Weights of a small mixture-of-experts language model, trained from scratch on English Wikipedia.
Size: 19 layers, width 320.
Training: a variant of SOAP for the experts, 357M tokens.
Below are experts of layer 15 (counted from 0) of a mixture-of-experts language model. Rows are named router (the router's row for the expert), gate (a neuron's input weights, with its number), up (a neuron's input weights, with its number), down (a neuron's output weights, with its number) and show model dimensions 64-127. Each number is 500 + 50 x the weight over its row's rms, rounded and kept within 0 to 999. Numbers have three digits each.
After each expert's rows: "comes after" lists some tokens at least twice as common just before its tokens as in all text. This comes from a sample of Wikipedia text that the model never trained on. Tokens count by the router's weight.

# expert 3
router:507480543523454480602558419575424473502630474591507539536488514543501473484517430487577398524469401552570430498519565516451528555411509554606448507423543510564431465421583514455537479547491568
gate0:536441496518521514563457447437524549475494449539508524448458520546450431499531514481420511512546523498560577457432407490499567475547427479510533454477475411402446448476485511520560533428573508
up0:575468581435436505505492414415552507504465467552568496480441529532395415506508508470468483519501534494571530463414450496464539428546456494550504368522526492533434427464501540528486578406532530
down0:442560434458554509461457561544531533524547484514507511556443517439487512525517551507526392529548387498448392524563490612449478436470527513432549527521551466390449502545548503367632508563522582
gate1:574514503470484479494588447530534589440531524552501539412485545540560545466524424516473550463361541558431452514495514440536538554502458416476505488504544541502483550436583508511533466405550495
up1:458526489463615439583479579507483435486496513483494482447430422464520466504383420488477544546549553472490537369508472459441513514559446511595435564518518483445521538456480450450454588449452461
down1:522461570494431539529378495476592440538385505469545549505518482498461475486497551474518457487532575471422588514513440598570485393478489416417513616600523496549495507551605544574510549501434466
gate2:486440556546541576568589528458520458491437477500550456535546443517514541556449495476510576488614442479488511444422499549513463529476548544443467555492434559447404576418456472540570544509544588
up2:502422506594528565563551509442440447547498512457467534460563450522566505578453528524442537480514506467448503492483475529562458492493511559502565520504481471439417486458467463467463528510544481
down2:481532468570505463575455548487489509545495478530493522443501490440506510443489609526588472493519541432540603455514523415505555465480475568428502607576535496386549605534442487452508562521544575
gate3:531565582545562588572555432482487465463532448450490605548406511401465557481516504506548472569516435419481528516580621476449543554527450511543480487531536461523505500463506449429489557459397470
up3:371454530499451407532493552462523550510435570477508544541403311546531473484435514482447452432520553486462536494469474608476513455478454615474454542446416555467416553540485475562451492556448492
down3:567481610419574564449509476409511545437446466470452427424492444542505433450519442475446561501479376483508513566509521533610458483465425508497471542497426608507499563479492496505532494502479592
gate4:475524422533475572575511558532446482414568478469431537518515482458435448483444512512401558471478404539483503520565547460543487438532564530546538466509509552527532556475471499414527435573511499
up4:541483500516564494461472468525502527557404478543563435488539561550529421587470483445553474587545590489423451515507483490551498467484458493519546513487534470534542524564516557497518532437463488
down4:505544519555544432515483477602487534601419470532464474492539558473460580563473573574559450447534568449544467543535482516496467577529497486416523483569446434465471464467500458537628499523496377
gate5:553510540501526497461516525451520556609603510499420461438489490482478481410497519523583575476513518555526482458579563492448513480429494506440518507516505528459500511430482479531462580535539508
up5:423484461509552520532582499433473471610482507501493592486403534569566529546531550491542558570510613477555498436452430447503511507503516440552522540479439507405415527370607484489480507451603489
down5:463512461446542461512548471537509449521466555481541511546530560598480551440452537456556458524453570391493420495473479434468430585513511422458495547456513488418506470504403560548485538515511502
gate6:444499451520424482531500495474439496438470546559492469470478443441488545524501529553438521462484464467560480556481435569440517583440504435614490447496652466520470514422400501601518487567472460
up6:474434530474551583519419432458500545502504524533578533511441412441463478503480498503461443561551476582535495575412437459518499419513499522433482578504414595416431547567519558478563572422506490
down6:546482494592512504553532505465529454523490523496632520585500546578467453592518561490512494610456565463458488476566414497467413483521556514443546489584480539411454489541442491450573581555616406
comes after: "-", " the", " of", " a", " on", " The"

# expert 14
router:432411511581460507480535493465457434478532469560571383462618492514539371487412509535501449559526504457534508598483523487376427481639450534510588551397495464502485511475402470520444520498482454
gate0:517521489481524503465535476589556432468520556545476535385571436449467536488527521476503495451588534434427563424485525501481465467541569532418474504523523449500566449547502514488467434511507475
up0:456536527467477513563552578484574569502451462424396532477463485534438596524468431449510531443491611487518475484495500442516457483514559540418502458548575350458512465549545575522616504472482520
down0:589433555515445556443469470477491424468508557479550470416495478590518520469505452496591465480460494454529505469403498592402485504546476506466556476430532451519506451509417431484551485472449536
gate1:535516512498541515525569495599466542512583557421478555388495613454412504475559432541550554526451502446444477494563438489515568549489400507467666493531519532554414503464527485478498433494500546
up1:526466480558508475475474433425528484503543439543469405601501420549534540504467590498488487535532484554561519523425517498460468560560600538471346519510535401452485473511574546526510525502496435
down1:522545493523469494531488496471501493469532583439445478438484391500534515508580518482486441542473476522494475641492540511556524378444529470429519507454422577549493558474542522489468511470445450
gate2:455588424401521469543490479514518553455542492460448472510431425512419583498536451446508503547502488568381394517500431489476468473441490528457503585557542506451442396551490532547588511503378529
up2:482501584522478583485559421531548535528384537601507442549571577467397391470545594497512460487485486507433495583532533573506401531496516493481499509423476617538506576537526448518458480566457453
down2:526454530536454495564530472479484558461577494422488545535456499515337490501484457543464526418512487489566505535489553506561389543448525403442489573552470472492443412500546578546462519497496483
gate3:539509544416423460514496460511537444540438496511438442548619477451470506527568464499558489454555501463538528466449362565498477569515506527465556436528454579587454533548497463549467468523567470
up3:397561464507630587494491594547518498322455447443502488534467450515534445460434521474490552465475534585452434492532568443512458393547500501544491422519466566469500441561477513417515509476474454
down3:420469597535601520524454571550461444628514556555522485482477514455441505472540486446588480621520504506457482469447547580561518430532427486427494588407467553511498567479536538456569532523533495
gate4:518597494481503569484581512534506526417543544525528473556543625422516463485521541520553579441559490462627491524492413439564531474480519549448508541408534534592438516481528517474473504522536476
up4:548481517561519508434509510521494489568500413500499535536382461519500478589515540491506483594436524440434558502503588532414545532486426427587511500460460455591547419447502490496517569545453468
down4:475554619533501481547443524654572438429540542581592499539559442530594558572422516487444401490496507472470481584530559511499443553547547493452510521497471619505464528539508453535511393559465397
gate5:531530512475505566542568578455416545547419546508509545495515417436503634477496579524514533519504466525564556595470496535508437592555496505445560444465521463444420558461600474493549591534417638
up5:522549578502547482485489549436465456488409420433451548508464528455482508558428494428563573417474607546450459470481496458477447461563409438489508567366481495395463603490510474584534559541407519
down5:573605526493551517617443564501553410466572447542524492473475532501410484526487530474562504543485516480557504517569515583510584528467509514523529486485541506579516545523410576528427531529586503
gate6:521474531571481505523531541489549554526506480474481501564614475572505443437483516501398553494512582463530522495548531484461550508514508378519490577566476448400442456493529505525450523457468496
up6:489613540487489503479480523551394496467473489547569596428414516550531477512397505473571530450530388473439472533461489498519461512470514578555557360473588454548450492477485461492462490553577460
down6:528357528600512517579583485416540578499541504473489574464441526536518521437487596607536414483523548514507497491450549474419454499499540508540500541463515525445515567521470481431455614431577513
comes after: "\n", " \"", " (", "==", "===", " A"

# expert 7
router:417440638491473532458479461459425492399404530576492548482520494593545516519489474446498561484538501479523399495462511450450595496490464496586574570474440503439436487483488524514511515556493441
gate0:492481560511454626468479552512531518569543512521563446523324538433547586509438480545547466515498603410489458489472489474561504596507444511553555517527568556577506490589582498488449454436507452
up0:540460572504499592512503542526488525489554453474609542495391519391525505538481474554512490512531550475579424475476502475671526590531473479535590517579591553636510451575563507512489499453433486
down0:485576561449501485543448498421532485459447553449433489445525528575464576581531519512586596480541548528554409472508446432500504427509550526491452545505579588518434378461487370431518485495610516
gate1:530462519485517441558506395553486457552495509436497506480491484527545531488541612451516492584534445468502462486531561452456487521543522495476593464593504559492469475497473519396555470482535513
up1:558515486487585509572512469511523568459434440578437508622542483476443460548554483540542453545432534598457494506574554479442562467479514529475438462494494531535518420565529453482473462514455564
down1:511566543581440507513581448464405475514502518565459505399528525518533488504488536625635523487481417509576472529448529427568509487428482512598411502537485477533470514586460508449438383380489486
gate2:505591502459487511449467521470453486553502482603456521500477477474649478565561566482487585493561493473603526490490435511448451580459519649500499528463507553454540523586457434465542471442511485
up2:484569469442538516562453502426428408534435466485555541466493447534559499544521521500521514442528471497561457490446394429513602502591511644437516536529552518554523597469480455527498424486461446
down2:529564489486515394483495562454500421495448446469556545533501501469613501518501513543496467467591475515457462431475528610493536449507518618510431510550586518509460579471498511511455513442556619
gate3:525506518528474502510542588535489519446496548411531509455458541503470489513510525414459512590578508458480541447411525485493533490447499571477570497463542543550514465482503410576546564507556496
up3:522571500490465492540463524487533530496491515599423504544536514522540414490472540563507498522510516558420507514452447510602488523552493523464456503511577446445445416473470543418457501514584571
down3:535488444463476437544531438471492474551510578510469527593489570464425533426524451488548562514472460437479425525537540465466491383469517508548558485614458609460457562431479425511471480527519503
gate4:517464497391537541511402511448415458474484441541470571452462381417470525457496475415535484440549510389567534517418559571512534538478506509532534531480554545505443521522487554512554526513645448
up4:456473523424523557494444523558431520541537470495635533450484516420410515398514495470483509481486487482596507408448556569447422539503463532464511526505495460481554479540462551509422484487574529
down4:518558441518456539532522461507529477446442521515450456467487560535509518448477461551513502464526540419482546574475511443437538470422488475417500505466560535605504453539543474501476524523498498
gate5:468471522570473460418449491561498525541451441482553473412555525460462477475578538614527539564509502548540500502534616513587553461522484533468475489449513482510490609512547512513487547546465611
up5:464406476522508479466432514533555450540429453489526439473517551557559429424569488577479493618500493514577467550592490548527499515417528520466535444501561408560563478561502482515553524480516597
down5:471469478557498495479503455517447528498576463587502524518519560542469470454560492418474523408565520573505516474393518494537491392451530469537480524469543414554624557369564423545485494422459516
gate6:426394542427506538502416510496508470486387528467411456454486503511488511532463599478553514433555634409481476483475446504445439449528511535500522504442561617521602480458453575457486468503558513
up6:510388480496522493507404512411463495457432533507442556394505548463515491531488495472482551536520557412550417495504526491539428503525394496553527523435635573486585521434454567473459505476533542
down6:565423453471536549543569472376532401502496510447415525528469445503440514502511414454490579431515605480491539495517527553431491474502438509542488489497498467531505538426549509497545491457562581
comes after: "\n", ")", "==", " non", " ==", " anti"

# expert 8
router:475608436522490448414473537469400579526535573526535620513542560407483480570436496533506506513508475499510528411440569529541432489478486490446509523504516500479468516464481557475516495532466507
gate0:485547411516434503541533454480517461522543525514522490533568525479525467406486491532511529464540621437465609437536387402464504530522513529439488497520490446474490519549533497511488529384460485
up0:523513515423602468477531470463552564471537533449503463536445517515468578514543551450532482552415469616521472549497544598517448452496469471626425501456520501597460467440523479494581451504511465
down0:436494585455506520483475516542588454458412513524577495424467520565475440537495516487535496553496460386577438421573537497463467461395448503663532465540511465527383516467554453440457514518580521
gate1:462527498524488501476442515548516543448484522493471478590476504522488487436463466473421434501511436556450529509507582461472537476478510566505514500601489520521495486551446407561472559539513524
up1:412527533552535496451456534355547464456491466535503573531507474619516521457451449519439467497503516525464504456485545416413551455459528512490519503577500463475541511552473446481494490512531547
down1:493529541448490444569500555506457426399453462544502487585524477478433471449434479483431567446415459506417495443565544459468421465350420530521457462492546487517497473525529503456448439530485483
gate2:438505462461492480458483435587493536545422493521546537518503507455487523526514601544458428499474561538406517523474621612538442541438458475520447528594406481594515506538457472341498518474539577
up2:454598463540501528476392482519447529465392535468565547510579516488586426502459541589417483518525518558455552591416556558487422610505490473507475435532407425550523484534477562385480562451460454
down2:523436490397481501494540527534460556508471588518427587502507544593543575516524577487499476438535447390462576578541560536508412581521515495561502361501549473472542516439469496474577496452547514
gate3:442438503523515510481485554507526489523476421528465501531498589522576460581507422392532570517572465458514462404475477542577572508471513621486473454424469488500466527470456536507533502456487511
up3:449452494497509511448466560536528507482506467504463574498477617507540482530477480390499637551571515448467466421524514535501595439530516627558499427491500517455475513480387515528518464510569498
down3:466539428524543471486619503506468568568491525509507471456496559473492514508379443379550534477444504552425574553531518543530528597462482514631508415425536534524466487490540588503575562507480448
gate4:485437467477470431450572503494468517501524565449623478473481469464429502489523446490561434478465547502489506430462474501495450539527467508527464503450458532386573490469571582384484573542528554
up4:505502501500551442448519524449492457489502583432585466510470515420504495498532435412509429459447588520484469458544434461471432436520460529459489512448482539365512477529568470441486566534498478
down4:471559547535536448382452486479505452458595462578478553446515514436592515602494576490521504467556493536517474418336463427559512464514527486457490544469528530540550512469571508439488532555505553
gate5:495504458455483477491482553523493438501506520486512526532580510478491480511524525527409579485503492471480526524380516479461545580554530381516458505510497571511502538486480555459519622512524559
up5:541483428470433443515488479537520459551545532455513554510557535537451463510447567536496499544511470535492547600421514502493518577528498375558509489471513525490577444497445505442517613578504572
down5:489399419423469586538416546554429441509537540496530527446437453571582577498514474543527533455439537600526565447471497458404417473540498579550480509488504484551487470592473508498474532500599541
gate6:520433477409611605488495503558560457434533484468351414459487492483449464467507498539624422479531475490543549502461493553465499438485444406459384548487504468516533519485467446523554522470482576
up6:514448549389578580489544514511551389471484520421377418514510491477485465472510560522610467519484537475541507510442506524460516438540443397449330541518533506517547535529473411531503513504490589
down6:552455534539470456453414491581536525486465374558532565616494555476467546557515452436503543450537477562483568516543486561429459510378482431477479450545496446451547499477608535498526526483547565
comes after: " |", "|", " Total", " United", "/", "–19"

# expert 9
router:499473491501507441513579467420431486417611391437570441539496503498514520518537493451525471462523508473520478579516460500481520518443482586487429557538478409538475505549476473491542582489446470
gate0:522550347559474495505511613502556508472466518536495555498522516417504518503579542556487508430481473507549572530464533519468576332497520451501476417480505526503544452509502527528419565463494555
up0:614523609561542503491476414512480417461471493518540524499479467507431423506510538466493558517462426561559515438458520501463441507470506503466554524501470513514452477570560515491602402430515527
down0:560522545450534508440536511439423471486494442509512560537413534381433481556559481415492489486540554553519455475428563471534531457442458535547519546517551508517483469524503528507579476465540577
gate1:414451517484498432494525446496486530511485570479538523525555480525495507514561519418499454501591494414478548520545502605463528480481547492469517436507541410558567449408374484593526518486520480
up1:453483544577556469598525529539524499447442516544509512525569461510508440519510565472501495502532437503483562528598424577442524537506515507412542491494529526547449556498563482577493499550491526
down1:508480504443488501403504485539496550492562503507528479452435534501402469535632450550505476428450602499470576404427596469530428552540511503464546502426554490461509583493548498391454469499455506
gate2:507446538518539471495486467532543531518505525384444641458433482445408424517508481501463518376493567489473488521434506480486570575478480445528523494447529508475532558478553450557608431510501502
up2:560455538493482491500517478470521525409535539514516448453437537631511484487509483511526540523489452496457368494526489403565543478390539473469508363574523351540527525472546528492544518551456507
down2:401523466590514498457514520468549486493489570527514535550558483494492517438461491551463424565540482418438471546618487512526502495500430480508464477473442531528609530476499426551551491517457432
gate3:392413481411461480492516577536518578507480525528480554514505456486459481499467492497469402502482493451470373480446550524467478416512488513525517485493482430601431462452463579482501448552410468
up3:605501409534522511498556462534550449554429429481541441499497500493468536517510580504433525477486559520577587518519534406425518507529423485539509479399565598449534514529499545503545544430541525
down3:443547527549534462499426571495455516555554519408564444478526495546541479460521462530521482450432554510573541355550422478449449524467449483473537429414419427498471505427552578514483537568452490
gate4:453493472537503533492428506436419486515500496433519451437550409496581546531412482529547582583568484422592525512537518581508601467480499468500507513511495460458470492501465517578406532515545347
up4:525542563451521450510501473549556449473504503558542557496472545441479469467529502454490403482437480550414516497590464385464463521542530462501494521479495551559470501483507466421546488447449599
down4:504521481509465420603508511455575512577516479510453453572525475341506500529486563490494401456451486559471449525483469489495515513507438519549498474534475430495509581515481448460546562533499507
gate5:430532435573401397437624530512494470371376482473395490498504542524636504503427504455546507458560477497416491543492546461506441569473487461465480481474487420520419458435437561536525515533508465
up5:446448530584411402470553473480441483417500560484479527487472594577603521567524382428495480557533452466489535533442484410393488553481453484546531500496484434483482453434419485457474465568519452
down5:546495496480600470451473422537511486472503512508497448416473423515502504569472546489501514533612494567530540475599501436522451460462463498477488630541485464521509547528502486443540479507413407
gate6:484513568437587436456575450541524496539594473443450515439454514465531445472534480502543544477548506481531511506552466527486473516593540472471514523501518473555575520612514604470552473495526512
up6:488559525551504572600451558477507469524504351499532450567535492531526517574501537427531512613497497521514567446481516506515557515559474541434399474479450517463443499350652476471450523404545492
down6:456577532538449597528560516476443529490597522575592370442541500514497530457494526518586490503451455510553565421545563509469582522452519491455384487486539546623532502515560499458443449534482552
comes after: " |", ":", "N", " 1", " /", " 2"

# expert 6
router:459597489468469414508487512492616597525535472437480460495436543480439537447498517378577447507537519584440535485543503462470557544661462494483557448497428582525569479377520491515498535598472528
gate0:516537490524455475506470444588507549424460579553634391537532513536385589568435552504445540512514562488510544482527537473502497538474438435455453492560422591544464585545519557420477498558401528
up0:483457517545553521447536539465555453568556410460445623489483477489533484456569420507586446496534502548531454458461519576537557498530565546483535483495535425479489438489536402588464495469567441
down0:447572494614491430481583448521487440505565591515430484661481556533549493543518461556467449459561461548518492430494480445456504418627516497528481437474402545554497522483513534488442433580524581
gate1:416454429486455450512488414489506475521516412590479569501412430476518468515505525459527411533513508483490544480516556620385492485405483521498501485545500425481478469526448481576568499550483514
up1:513562485539612510469494534469514534538453546469584426489498529542497445488464438448472554468491476492581412415533474519500529523596491561607477471442469473441551487508460440315422434418515437
down1:507521577538616499442568542371441445541512509500492501439581518514512452568512492418486520505574545526537500537476442476463497476548568539504479497528499528435495495515460552545492541567553532
gate2:435517505503586522528556546392478508494577530501528516423530515512505587547527398486478526494460540505439543556458549508480452530431469509441644448535503494459470440495455513444463492486468379
up2:417437475518447476534532406535558566480408423437502524588454508435458403441465531441553481458442492591560554494500479457456462562423504478465515454476560468496496511588492526454528538483531506
down2:567537438501539501470556463472482504515534495548549456542499539555550525463502497495537520473483490575511481547477472455498465474436568429506479434518472458482460540596499479434421534555508579
gate3:519491379438463500493460414554514514497482460428520492453468512487495597505409440557464579457430518448496592518569468533428535525567570459505478471436507614482495536478514493436453606524489539
up3:457483497464569532499570558490517560527454479424513496494533437498586503496524418460541506596517531453492528532507467532485526538528530505446513498526465519592430487558513513509419536575461418
down3:471458499549461490440408530500499505508482507544503524567470444479430494538517556504468484533425505405512588536536582438498472524517553488490505510552547536505495507346464463501551528389555501
gate4:513511543556456516506520488527465509370528442484530504507464450488538557507477546516457502409479565504525577533551387538494444485450441551529530451430424445524494492443563482542418520591467594
up4:474489531595514564507486512488430482450463421500472467581520475541481495468507404471522473494465544560516502515486522504466487574413516449548518512391447491430574538410523524505536502504459579
down4:443471489487587455512458505553507532445515502576437524526510506517428466591544472444375478449527580551621472483476449513540521501507478445441508578399476508488576589528486461432557398504427522
gate5:619567483484528569569479518560472452525531383497438415454523515578496509524499495556500486523521504500558470387486516450555445605515475530585551485550602536464591453519574448514460440550565531
up5:402417484516509449478513520447503558505496579455532534521546446477474506495538592453435545467543492517459519633472531525485581450514503439480438530446433489513413508479460576468523530468409504
down5:553543602524556490531469532371469450517512458536457600465433521519481519493547463451588605579547479480545415480482428543497508461479577534501491521515429485419520417467417465547408457605546546
gate6:409522520413600562557653510451513476401506457527481535463431511529487427496588567465583442457527406501492535458517552492340513490473433463537471616474498512469450520541517517502446414478550460
up6:506488474600490478496451471546539479641514522494527492546551532453470522569473426530459487481530472546521481516502499532600571540571531549542502421470472570496563464442506491473520576485466596
down6:507536459443525352466470509452554514426465475353459480465497540514501492461561522569558549421516563447422488407509504553442555423465450506467578542504391408484382564567533446463604557475442451
comes after: "\n", " 2", " 3", " 4", " such", " place"

# expert 26
router:476506519455470419449495519460503494558526532448523538445528466483531473507502500433477505534529534441515442483482498514425551569554500535473418458500482555454542554504500506522467511475508480
gate0:514450412388497438475522500502504418510659584477485437568516509569530489602446561444469419487472518493405479621524522577509540433455548439560478559467543507557539535534621513560463519551503523
up0:492521475572482509546535446478569516500469479524600532500509457403507447433586408486449426551475502482416418376462479510460510401493479484405483545533372412465577514505454474432549450438426484
down0:441492502529460605504511478500505527495514436553505519543581427507410474505468572514397432442483503527545457517470440546471461504404455518517464503479457562596482545467508444409526442496489557
gate1:424487404450474439481470471429512551538464563563408442494438565429565500539466565551490519540520495481470540503483592514519390436464526466499472470519454407446438401512493494447494486559509510
up1:559424531540441466467506387506473567530596505443557475449523538466472445550557445495450435539483623486525435523452402439515513509503526450537535434524464486500503472468522501454522530451489491
down1:472493489471444524588522435555466440448548463551551501442534483478492511514547478518526595484557483488517446451501453486521505520569474574580521466606499423389616492534598581477470485506481559
gate2:478483511507516531480474493492500538480454571472468520481468575587537432455587558462549487466553561400575521488511528584580412455486388456439502487458451524517502437519539563538590544564540518
up2:474453568589528555575477451559595446530400477503486443504482603581526508449546498544498621587544542471511467483515546497545450504693413459600476484535501445482537486501477483474470453462469557
down2:535502602555493526550509495509494446475362544462439508509527457544440535505522494504480517615580515471511444530574472564515545599454446514534454462517638627529447496554465471529490471475502476
gate3:507391499554523491499584448616566553566468540499495518517568506531474450543445503502519537541589550565624474451384485511484523590414470483555561433505431598569636531539471507458500457573442439
up3:510498398444452468569449448548538502449555448571501436539475462466510531503448497535538497432495412469474542573592590485426558470559516528451468523429490408440504467474593454490451573510566535
down3:470434549520490490472512509494532467442513525491403528525486532512498457410404569526462455498530458516552625475527449485594469464427485532469464387554576490484465479466443516478505526502541486
gate4:514513452470439524487434517474557569477459475505453453543521568498412488399477496594489528589490624461484576460470532601465490484538493558538515501411489437522508463476567430485527504510555419
up4:452441394487522491481464519471397532385456478478487556518578535506421445395483506559559538514448558435477657558462434551542535476432546520444503527511515399537497476465488436501609453575463448
down4:550585493611509485550484500456511535498527566445532501524541473457557501477590605460474547492532587443519552553542532472457520493515558485440532410444433557451551599552491578426465563389438456
gate5:633525408402512443476508534478515464530495473479444414498475604471468467556531448581481571591566461496519424483419524474461433426507513472501573486563544422490462539384479519541553491389445513
up5:420456546561503476597471510585451488505524576474527536451555462499501520509534530541598480404551518569448484480541503502473534595573439463517495503478441540542545412537409439453378437529558513
down5:433481563464501463414500504477447470479454491449501430615487528514508485429505542494470506507408534483508453513529444476529487494520531420415492498438492496530518529544500565460487530463504572
gate6:506465446489524488493461542422492509465548573449479546507476522340449485512626441489414456456437512578549482519507546545518505629522512542507484501540577499463368526549516541553529451462547448
up6:497476465510421680505600455499497542543490357566498558432539416503533470448500430381513535429496566514578548523506484515552567513536516526493605517513457555517503452462527466445434434575485488
down6:554476501477621543429490476516491416477401527510445540493570495505520465547451502477457542495468389466580574538494565526471578426545600544494461507486590534522537493517469478498442476511482616
comes after: " |", ".", " ", ")", " 0", "|"

# expert 29
router:515442533525519529556503436543425477462479506522496518542383498551476430558480530433479473472432450497469540537601538573603472512396584549457544572512495477562493478539638552496550556517481481
gate0:513540434545526492512473558497471475466456588603455496423432398423499523556601557546498516448477571460426599402527593507503454518485543510472532495488447478368443512580511531476540512523509570
up0:532478500540483602545467527456470603575504498534494446467515551531410503522433436459435507543480524471434500575528493505493469478576494545525507489471539515526511549524542510547476510456488386
down0:495479502520452463641438529509496500565372473516497548487502452478503442485541619445540451545464457409549606541492482431548459469440491526456513528575474390426505521528457605437529491505501529
gate1:390584522493532539387521509490465559550540448492521390519482491472522588494674556585473484553352483479431476525469504474549498404489400585517546445535497543487529470472463448502513468488494506
up1:496460452492535513608536477466527530551457506488435482501475485465495450487331522526559538434546487521554508571572481517461487494508440469557494528598499559453536586552550409439407519454539438
down1:600451515577436486480543504564561497413501576443545511544535515501489451529474404423516528470511432512494538478495545543485493555489562552556508430507453502468462521510443544524532478507449455
gate2:433452568548593454532431551570402563523540456449509493521532470566470492536496500487505524486450556487527477485444468548511501529503583503517543435473525464545536569515536643472495448480540458
up2:430425632578551457475506562571454541565534426454480484559606498544525528516528520468500513467465596499537533553433521528537477517532522500464560443419549495523553584503493628477565485467550461
down2:516464505539499585514494493466532512490473554489443517523427492511459529471474433464541497362506498500456488515521536513485515561480465496459515492474457525496618594524427621543539547533455578
gate3:426578543506548418537542539527470565563499528546529536509505539517548401616461507515492522501411458457463429450498444536529457556553450437535474538510435440533473455441509563455447442459442530
up3:556452524470495537520571519438524422469480459489453475525468457568464478487463430471525529450598551438523542520459547444528532476438514580411491427472513543455489440513481520559528559499528478
down3:415454508468478447524445522575520547513488464500426515510468512404469526493603497424467571511529544530480584480537439519470510479430589571615383451548545429563545481470573466455433510522494530
gate4:534500447490526595458481494352415504456436531537444491473426509515489534503591474402476485472454511487477476559468520574431506527467558483555566435500471472528482394508518518565475529573483446
up4:499540507445485488485453579456553589481480462579523432534493524496417489503609605408468545517475525588424483507450458480579437456458492560376421406456471433540528443520351499473452462525435506
down4:576596535426526586571554441506537410458544493457551542464453455393472505516463482554505524529485509561526512497586498595517486468559497451549502520475603469564459547392496447421471545396561465
gate5:544566515509450507589481449413540483592477565505520529430377508432509473420516577448472424575463500451638467451522475508561531526502414475539514460528471499463485531507604479595515565518518616
up5:516424498558406528579525476390483475529418645502579560360367463455561480432531462448430392545514516465558525498508590557508510522477478549477535504451434472494524477474507536604490568607472509
down5:599525541470379469559453428460473496468521565419523436426419454587471424489510474480546535569473450441515557483477539476446524356507484581533457475466549473517549414517440542658512491449535487
gate6:556561534523461604476484497428409511563556533484579545511541372466511523448574420435500567515451449504530406566476417494505555523543523522591516542565523469508496516376522447464557509468547495
up6:462407353480539512518517528547430503553410579507419582464553485548461490496469448457433557484518481516594491430533532486433546452427518520510446571503509469460517498514579490471440525496515447
down6:523479540434564499576532528451551430584615376449504418570495574460497432511442453559533527495501590485473486565459399543499476542544490414375544428552523520466490582454422454537535534498516424
comes after: " a", " of", "'", " as", " in", " an"

# expert 4
router:544568468561519460458483446576494534501529432548454478452491446519505419459352475449498543449583542531563595541537510457579566441400501452580537543408505507536505520583586384498445530458489477
gate0:522498529480491484474438520454527470586413460463536492453494546402461456460493553488441452490507519429571568461495447527592558540546548500602533557462477463486549410492616568447480499445535433
up0:493483525534511505552555485554468546443576540551501482488521485574485562526512449519485578536477557633479374586534528477365431467513598525400442518515531521515470578547479486529530483516525533
down0:499550491503549476438468510448465544544545475538517527456490544562472482569543489491489502467462470499517493462475427474514562522478374474522547493615522585429387506510514514532414452416488490
gate1:503524455435510516403579600516483519510458500508534502541548371515456568507477487500512535513444549556522643500502454556477521567422477488509542486548483501435489524507532529460538458409531542
up1:504500488457519542414536549526500524471422519492481504507586428503479590526474510467584478515446504543509631457529472514486515579447574529482608524532535415473460468497452467518491469384496558
down1:490535487593544575423525561609536529432533514467525411547490450567373478497505416544452513567493580525517474552516547479408423473553499528415456564497464465496443459506495504433438510625513516
gate2:515487469505446541470504424513593498550482555594412476508505498497592507558520524539477468534507524476438373487405487496546512478486529543469632546501492499518415520432562444541531554457531462
up2:502611510496478498526499475557555492560505519526458564531563518462558510495534475515452521510490510446517431462495468514469449499439471548557511469498497516572508446502529506537576549535582470
down2:431532446441442532515451472429503560615464564474499537496538578461522595425456537459499507522526548486486488463488488488478445466413424465437500529575437425581543463500516429471541423459436472
gate3:480482566505529466624523480505432495519537414528545459572509565515514386478479427484505473544473460476539534429478531530503482506421446398474383548546518557404499570471428540459545469530571549
up3:407577458523546555552560526452519507484487483502527490481472557440458488486434526487469481521447488491506534504533451528504496480366523521536542518512502459459467506532337444463458478518518583
down3:525447542438617456501524443441479547447591528539519541448434462464440490425472451496464420486496470559441507459491463563438554510580513562462509512452586621578489486514555550581533525541492510
gate4:547411448534414449578543500495484498530445500505437594560513467405509518495485477563551543493531472501497452460567460469502594532519460504405555547539435552545510507443552509486459505564507585
up4:604446486567414517487570544625568509410422454512498461550498450405472375444406475503559501561504543468468528463574455382517546499445434515446574489521435560496501565504579481496518595430446637
down4:582460550415500498487607515571472481536542433442440545564445465481471454519433537492514577409521458440480534518431548505437504545503425497537512390474446526499471491448541542519558524407451569
gate5:444456565511564510472605558540537492542479482612522510440422576405513511440459520469488400486477356435485462417581502434490523530491488455510498524564499549506500577496534520504505521512524501
up5:521483506494411471578414467452500575521487513498469517417673412605599526553581455537535525515526533521489501521475527544487525397508435540583508557487565430449520458591416560504526488480516507
down5:456509500566568568540540465399456442577461447427455552471464467488529579455559397549493499562434514453576494575333425505510426547423507483481625554426494448445566468539513504597508476489528455
gate6:471478468543407532538509549478593591547388513541501468528551376468427526471573491423545434492535453526435529528405573424459527527493474542497585461505598497439467414485523514421560536538520550
up6:491548517528467540447518489433537478403597539515579482535471594448507537475483454595469546417533539546382432458544478462520546445614439434447505550519492527517520561496455532541482531427521485
down6:512469626404542496571522529543558509602360545538498525399562540490468438547531495370558551529448456512537520525502523464419442506484496451548536430553479554532481534457439473432484527546495535
comes after: " the", " of", " in", " for", " to", " during"